Below are experts of layer 3 (counted from 0) of a mixture-of-experts language model. Rows are named router (the router's row for the expert), down (a neuron's output weights, with its number) and show model dimensions 0-223. Each number is 500 + 25 x the weight over its row's rms, rounded and kept within 0 to 999. Numbers have three digits each.
After each expert's rows: a language model's description of what the expert responds to. This comes from a sample of Wikipedia text that the model never trained on.

# expert 18
router:489500506500537490511542538471539481457502483503521426499487554464504509476465520537538488460480429468510504501485523485484523497541532511497502509483511527522481548544496494477517507498496522475517478526501494503519468509523494518483481508528502493463496517504490489459486514500469526568502495468497541518505480488494501464490505525535513526470524514495545519538461487507494482506510507478515505550529489510496492550510496511420506449482490485479449475526499474468496523446467535500497491498498522487520528464531505500514546522517530516514562494531465479513498524448497481500502531476468483469518469524493480509508513508501485522503510511502532539503471472519487544498518
down1:491498557525502507480441522520498517500531472499486486494541487567512507510475519495473474480484491516528452509487507545507492506497515492547473490497498517514510549495510476498479495500506479526515508527440478503504490529486480467500461515486515527470551455504487533474474475494463480501515511487506438502460467515485482489515499499547494491560444540513499520488515445481501507514513528473432502534499556518471483500501526501507483483536511478442531489541523544438521529463527453517526518504486540526504499495490479488496525487493479436476521508532506501538486523533498495463503481485502487460488517498506523537516490519477521494488522473494486493519506512520488519505497
Description: Lone lowercase consonant pieces inside transliterated or abbreviated words, e.g. p-g, M-k, O-j-ukwu, w-azn.

# expert 37
router:483490508507500533497500515494488493491467483478483452495483433484529485492472478466527492499486513472516526539509525487554507469545500474529488487519455512512528514519494498503510516499457469490533504498490461480518495506493482486552485516473464503481494517475477500517494578490484522501549450501465489491507516530503488520481510518472473519566509531484509525497471567469474503511539559488517495503506496492498514495501459477515516522484510481497491474489453481526507522477491491512518525458474506485507493507514480487473495517494473482525560515531534549500496547505494507491491563457474480510558506538502561503489536495476531533508471505527503524507529499496427498488529
down1:505520518456482510458527459495503519494545504455513465507498508527541489562485527496506533519518510488482488534431502533543470507529499489536513526486527489511497490511456492562481478498467499485519522469509511503487445481507539497495528482481525474490463453496565485509453498500500463504492498480527532532531488475467505520466512517474497477533484514456507503504482517490517506486490457493488481506494512463500510460469518520540534465480517539513495539478503511479548475466484459521508571457495481475517517482488470511484496495506490560443505476506489511530518521488522527525496517514491503490532518491496479463492464496505492484501457508496511493511519518517495499565524
Description: Hyphens joining compounds (socio-political, fixed-dose), slashes, and ordinal or sequence words like first, second, third, new, last, original.

# expert 46
router:452507529504526533519537512468443502501428551525496448488500510511508484485480515476495519458498481473538529490506503512495524502519532503509494491467483453512530516540465518498473520470535509480478455543471465524536481527509498463532457511454509509503536509492504496442471491490494536487485489485512505490504549513504487548505507524533455498489509550473520508505508547495478478487542535478456506506518479484508477528517502495504435537479507473488487484511462510469528491504507492487492514488474513482514514507492509515503516500498489550538475523501558488502492517501478504464469488503479534447517526501519499478536515552533532491538490486479534500551522507507512496461486
down1:488489495549495500480500626485484532474489523502519510538501549509485492475497477465488484476503500501486499469518504495505508493521526509519517481533518500480537540493471502480515450549527516528487532511482485513486456519474568503508502514517454480461509526495501480500497501498489488531512517503488501499462503452469494515468472514487495460473542483531508488476524491502483464473527466497497528488519506505529515532490523499486489522551470476500487488475463480486521493505479541463475479442511432507489511488557471523548494537542472475475511478494483495523479479483473517526505500491489505527488526525496491526498474523510496462488445509525493518545551505516504523506486
Description: First pieces of taxon names, race classes and awards in list entries after a colon or dash, e.g. Ad-ephaga, Rub-iaceae, No., Pro-Am.

# expert 35
router:520502533527497502515513479489481494476511556516490485516494522498501499464482488511520484485480459482531503494506490523509529504530541488429475508489504511499515521498484519489500538515529474430568520530469479472500491508513453455492492480473524544464516565465518493501489508510462493527458471473523490521546500510516492525522511525498490508503492493493549493513489516528453463478484504460500523538487490497519532490495483493519478503511519501513517542527509501518507522499502504504485546446492476477533445513502496484516511512544479549515529515528560498486495515500466465465455523517488495505456467558483534473510551481498495500497489485489520481519448492451537521498539
down1:514552488447453481500457503505502467545542493512504493543525477527491509536502457536498519481476478508526462490507492483498520516457521516467541503469476497472506455487541464489516489483484436542526483471474481489520523452521515512504487499512533469510505493510521457492448535521513506459521507487529462492460520465492501514529510522469491518525478515469490456451507509489453521484517512511568496517492495518508477527500465521526516439548529554517458479521515503463532500505478495508509499486473515505527505511503496538489558539527476542490485512445491489507504491476491538478484475554489505504525526488486493494498503484488502486495497510517501503523518497479535509517508
Description: Column header words and numbers inside table cells, such as W, Rank, Votes, Score, Result, and blank cells.

# expert 45
router:537512524526515513499486526512518502507469550520472490520489529511541518495494552501477510491515467484506529502519507489519489489508494484487479534420507509518505498534506495485497506442498455521462514463492448491527484534477483494483469493498542494502484499486494482455489549514508510510518473523544502530493506531571483508519510537479462507566501566492525506513506516495489510485483511496530498496513484500482549529529508492464463476491525497500490476508483472469523493472475493463481553503464502510536489500492491492492514510515473489528497555534537500558482529525505524476482490501490523455514487515459484442514518499569539461483502492510503507535517466481524522462532
down1:479473511483511464496506508487498485473451487526508535509555511507496503471477505514476489508512487518512516522509502530533507509496485523522556497519455529541448510547526546496445483473500504515480551480487481543493456486501458499534487488511547522541447479526504499531479514501494504466546451488483468524502510516484483454506518561455519532511490491499514480471504492554497487530503515523500525494473498468506447467489470497486516488456489476529515474477475507508475511482493485526518513465478497485464479509506468533465496529553492556460513510497542503506552524551502507455482539489516508467509503490516478490483504484488546470505484535479513473524497487489502499511484
Description: First capitalized piece of a proper name split into tokens, often Spanish, Portuguese or European names, such as Nad, Garc, Be, Sal.

# expert 40
router:483524483500550514513520530468507477484454486505501491509491513481491439476491508506505553485507509484523496491502494464564541515513560481475503496493472490501519530531496470484515521458505466478502467537486501520563480514538492475483494506512512518467505486515492470504465537470461523530488477452521486502498487538510468496529550524493475526496495461492527502508509507529500471501550487496446500498522479519509476486518503524487530446465498504511513421537495527493534513493469478501477513451483477451533500490504510468490491512507469491502552490514489517500508515442492498512443501503478500492516444557484569498516498508521490475506454484522509506519487487505528493520495
down1:525520502499507523493532484497498503491489482559514492544462439510486450482528512528518492498481481534503476504495524478509494541486515500494482481508540470566481469477495486503557457524506542456469504522491558491433468484468512501508505515507455538485494484548463480472530507508531493491525470469473519483475504477528482496504476506458529518480472466521543473477480492549501527523491511456500505494495500491484494487491495502462472493457486525558496490530506504475483511491497524433487462523503526491548510507458542483453529540473468483489506522544522527485508509515522514486483505503503500504548529516518465556529504524493477515497490480488500510525512503500520484505503
Description: Subject pronouns he, she, it, they starting a clause, and word-initial prefixes such as re-, dis-, ad-, inter-.

# expert 47
router:492519527539489533518509499521492504456493494547474505492478479498588510523471484520476529510485502502517546489513511500541514473492526507495486523509480478493523510498485510517602519480506550509507476523472491505500497516503485492490492517498511494532498534476478476470520504478508508523500465546507491506514525526517467501553517497491445505514515500498507500505429565468460488496515490494517494529496514488513481514510473484495445488473474523461481500434475462465525516498484492482496506513504453513542472504483467467495532508509473467524519539533509492497479484436468490483463521446499504510522478542497557452519507505525513497505485485463494517511523478531483488494520
down1:483494495499486510502495495480504479514559483500471510478502490458520480525516529505510530555498525505462516531502476493489509496528461514511527535488485509535495504503496488519512482532528509504505498505529518470514504562446489507537451493458450572525522525512503499511534520458499514485490449457438436505496485510477508530522481485443463465506502482502479500467469467502515531515525560484555506510523498487479474495487483493516514489510522527476504525491475477486531492518460517515491508520509508505502434468463493500510462444506536477485537524531516512471462537516472514508515507491529506490507498489482539529496493509494516530533509506499461444524496479484528465483527
Description: Degree and quantity words in running prose, such as as, much, such, many, several, also, than, as in as much as.

# expert 38
router:493500524547516491508476484483467506473504505526446439496495498482520473462457519485497489486530501507498499479542522500527503502516503512510474513495525513539463502575454491510511493472519470494508470541484466502531471525532487471528467477524521476492536505491479483447494529468499492494527477504554502540536524500513509486545512505511473482523540551487511477535515548504500483492505482487521506495533500500497518514533493474477475500467503451486482453482534487500504496465495506498481477496472448477509454468508489466496506523506492536508500521508561503512500541487478477486514496493494472448545496520458512440548531518536515496492514485479500485553526433498504504481481
down0:483507486487475527487535499550490549491483510521477486479538489510501469487518452508525473465527536491507478524440503495443512565510495516513475466454517558487523501542478500511509486478466476470496524562466526489552504462459504529498484536488532483522536500487473528492505513501466503458492506493523501526495492479512521507480519547467495508514481520530503541480495507567534522541512499491493500512542493508481530499503451494466485546494494485493499520486507491496478499470493478508486489481485514480483503483529499462535469495500486531469553528544469493537478462528502486508480485519505482495476483484499473521485480507510491488464451499492490516486586493469509511536489
Description: Capital letters or letter pairs beginning personal names, country codes and genus abbreviations in sports rosters and lists, e.g. N-GA, C. succinea.

# expert 6
router:534517514532528506514501507470437511508470506481491495498509493508511469507484550463522490483503493490525495506497547490490500501482524476521438573523486493484506514515502479483481532484488490504526492511483473488516485536495478478494497531453510547454518505496476478500489517497497475511525478524478517494525530517506483546475533523522470504486486538469527509527443503492491451477466528506493536503496504511504501529516440545489465509439493492482505480480516482449493504490490514497490547481500490482521462502524494425492515523492503508525543555526503472543440506481498520455477484491497505495478511490486527462530522559520506478544475470563528489514515485502493552499507
down0:525498516474506455478506481566507485518508491531423546487488475544522499481516507509495534489495532503522506524522477479490495436545454497526482509502464492511508499531495526506531452541507493475516509474487513470464516503496471491501464500489501502543523504490541464489536565533470477490519503460474530490534463467459447507486483466482511442516501510488468511477532462487515513516498502507487509479517504503481480486560488517526527511497536515476461497469505478537548470543487500477506485553525496493538497542485554469480488477508513497522501501510496509477538478512463486526549501471490472509468513534472493513475495511539491500497529483503487508466485510529487504503513
Description: Given names and role nouns introducing a person, often in lists or after commas, e.g. John, President, actress, driver, editor.

# expert 9
router:531499499505523475503513524506523497483472463475480491505476464495497504483484519500526512480535534458541496469502534490581541504506506477516488529463489469530539503514476502499482516491466533500527480535487484522500491520502481495510498482501567492505496517484499484506454518484469476485494494527534518524532494522524469500498539517510467494517507523493523502525436498526489500511531505499506506504509493444485520488512458543469452517505546491477515524459491523426507540477468510508470525516504511475519530462522499472489541532518464538507495536541517497513480528464459518474501526478466446465493497506472543479498553501520496497489493488449514498510519469507488537447544
down0:545499483521473486501522504522510515494466523487501479499523494472522474503469483490532427481556530492513499521463513495495515468500491520504490473493505504526492477440491476489516504530464500504505474520537518509496495527497512471473501502490474519473498567477491511549523503460495534483469508508510520476507508485547499496536492479502473456492449511490457509463529470545480517522482523484499453525480535510521479485445483501521504515544528521518484456507506581503500544487520533504544471513514545531527517442500515455507474496550470506522499486504465521500488527507482556535499462496491484512498511473492494505474513464517478456508540505472449517509500506525475486499501
Description: First words of place and proper names (San, Los, North, Grand), country codes in sports tables (AUS, GBR), and French articles (le, du).

# expert 25
router:533515516508495485528504485481488462503470500492487491505498487470523527432483541490514496510473498463504516514518500471510506474535550484518493494496492491500549490483479510494581516486516488496499498496499509494510506515507490483497483494515503503484513529466504478474465515490463486501517499470524528504533526542482492516496499492488445493523506524492522502497476499575467496515559512453516515511500505439542565507510448454522450457465510476485484432483525513463511470500486500485480505499492476490565489526496504469534509530519498541540473511502516511489452528492489463494498470471468457513496498554479499515498559526550512504487494492530494511510503489514441476484505
down1:464524498486426534496514524500506480490520487515522530507500511478465529512522501485521494500544510495495468481524489510500499469496528470483486493510528570471461514499525487537520474486500473496461517502502542518500489483500548514518503535530501514473537498497485482458509525499472502470438501532530500493469513517532480486504525469511515473503542430512530451489533510482521529502459485489545458516465446538499543497496473477518489497503527530517502473521508529503497538474484509477534527486492523533534495499488522467460454488484495466531513514531508482504463478512487542499515545505499504470489527470478562461495463477506537494487487542514458504504470488485497446495498
Description: Word right after was or is that starts a defining predicate, mostly a or an, also participles (composed, known), and infobox labels like Preceded, Succeeded.

# expert 27
router:494544515494515494510530514502484447508512515503517500524493506488516445514491495475534524516449492522497545509524525482483469487465517491525472527495466539555496508484493479491519500455512531493505506479453496472549453505534464479455442517476514481474476497476482485502474477504468538512523481475519465485480530470493498496477565525531488551548484474503511535484466499496490499472502493505475522504471506515543504459512498501497478467527547477509531518489468487458529508476487510491486497497455492488525505462504451469517512543532501504525484510491539546492475481479499499495445494521496502510535457506455512514468484491506510495537470502475513527503452520459512479519557
down1:481479511521490489503490478496529501508500525470466498522507485484512494512495496490497508503513494511518482542479516442529484499472474512506566513541495481507497468486491523517484505522498522492523474483498493469533487538469461498484459502457537501487504519501491516500480483449497509477527495503514529477489489417525466513454494544519505481516514524482482538509539496473475522535472507513569518450516552489501531507540523482481457481508557459468488533526499502500498539493490511547450488551461498486483488476489528494549507468522523463515472548478450494495530502513514495481531488467495471535498451501519522534521527520483477476482506564503475503505467492501523478512503
Description: Short vowel-heavy pieces inside foreign names and words, such as Călă-ra-și, Sual-on, Len-in-ism, Onou-e.

# expert 26
router:469493508505494543506502487467521470523512525523436509511437477515545505470493511492494501495510481492516516479534503464534477488552531502498432506503502525525534506534506506483513501504495473502532440534481456478525492514505495477499442501458546474461534500446481478500484538470491502547500493454491533504500543509506510498500518480534484505478543506478527511506503499539480494472512528467516520491499502464527502478529481525521535491504519499495510508498501478498531527470470506509472477466502490483548478495542463509542551505516492507509541550555489488524485526464511484493490516483485558474496493483513536516488526475539516507540498498462528477525494480509462531480535
down1:483524470495532509514490506453488522478484533532541510484495452478500487493500515551453508506483499534518510478455512483476500437529479526487525509546517520520507513525514565470524537513487494538534508508452510474458521515480518482487482529454477537489487470502473490490488515489500481515537524517543490487510521493467487492487510489435451511507523506505494484462467531482505507454449518522546517433502483492496473533472509498512515497506541481511497535481517509497476486523505475479504491507489501523485480505494523548509496508469477507496543520458490489462569481551517476515509486486502544519499469511501473475464491482505481508481476513514495513538542550472469520536499
Description: Standalone small numbers and digits ending years in tables, lists and dates, plus line breaks ending list items.

# expert 2
router:498539478505517525506515548500474505487486511507488488481481453486548517459479505501520506483448474497490504484522507462535492498453468496543465513435505519468491525504507489458516514431557492514499527511491472466509493516475503475555479500505490510483534491455495486526478501498489503515483476536501546555489538520523431503571504514535467493514519482516549472499516473507467499496528516435516522529506472475501546502500492518521533469523500513542444492472529475503519506516483478461503507462487533515500482500525461514528527513512484505516471495520502476497504506479492509491480526465515526496499478540465511523499481510518536500528510477521514528497548466495464489501502
down0:477518460522455505485478454506490485508514512501497513469509506488489517540513477511459503525497513493509551472524502507500530516518484473475485521464533506491493483503490523506534517457489518516508486481478504522487467480469479529514483482470547518516500502522432496515513478545456535519516514486474512502489512457533500500502474525542522504518519530473521493459493495484464481543490490520466497500501501507539478538498531488468474504509500513513483521482544496464485478495456482466513487494520516492486534546525517486518510542526516465497515461545471471508511444504528531473510513506449555570491495508506518561509452495471456473482485484501457530515464499492530479494574
Description: Inner syllables of foreign names and words, digits inside years, and apostrophes, e.g. Inou-e, Kin-ab-ukasan, 198-0, women's.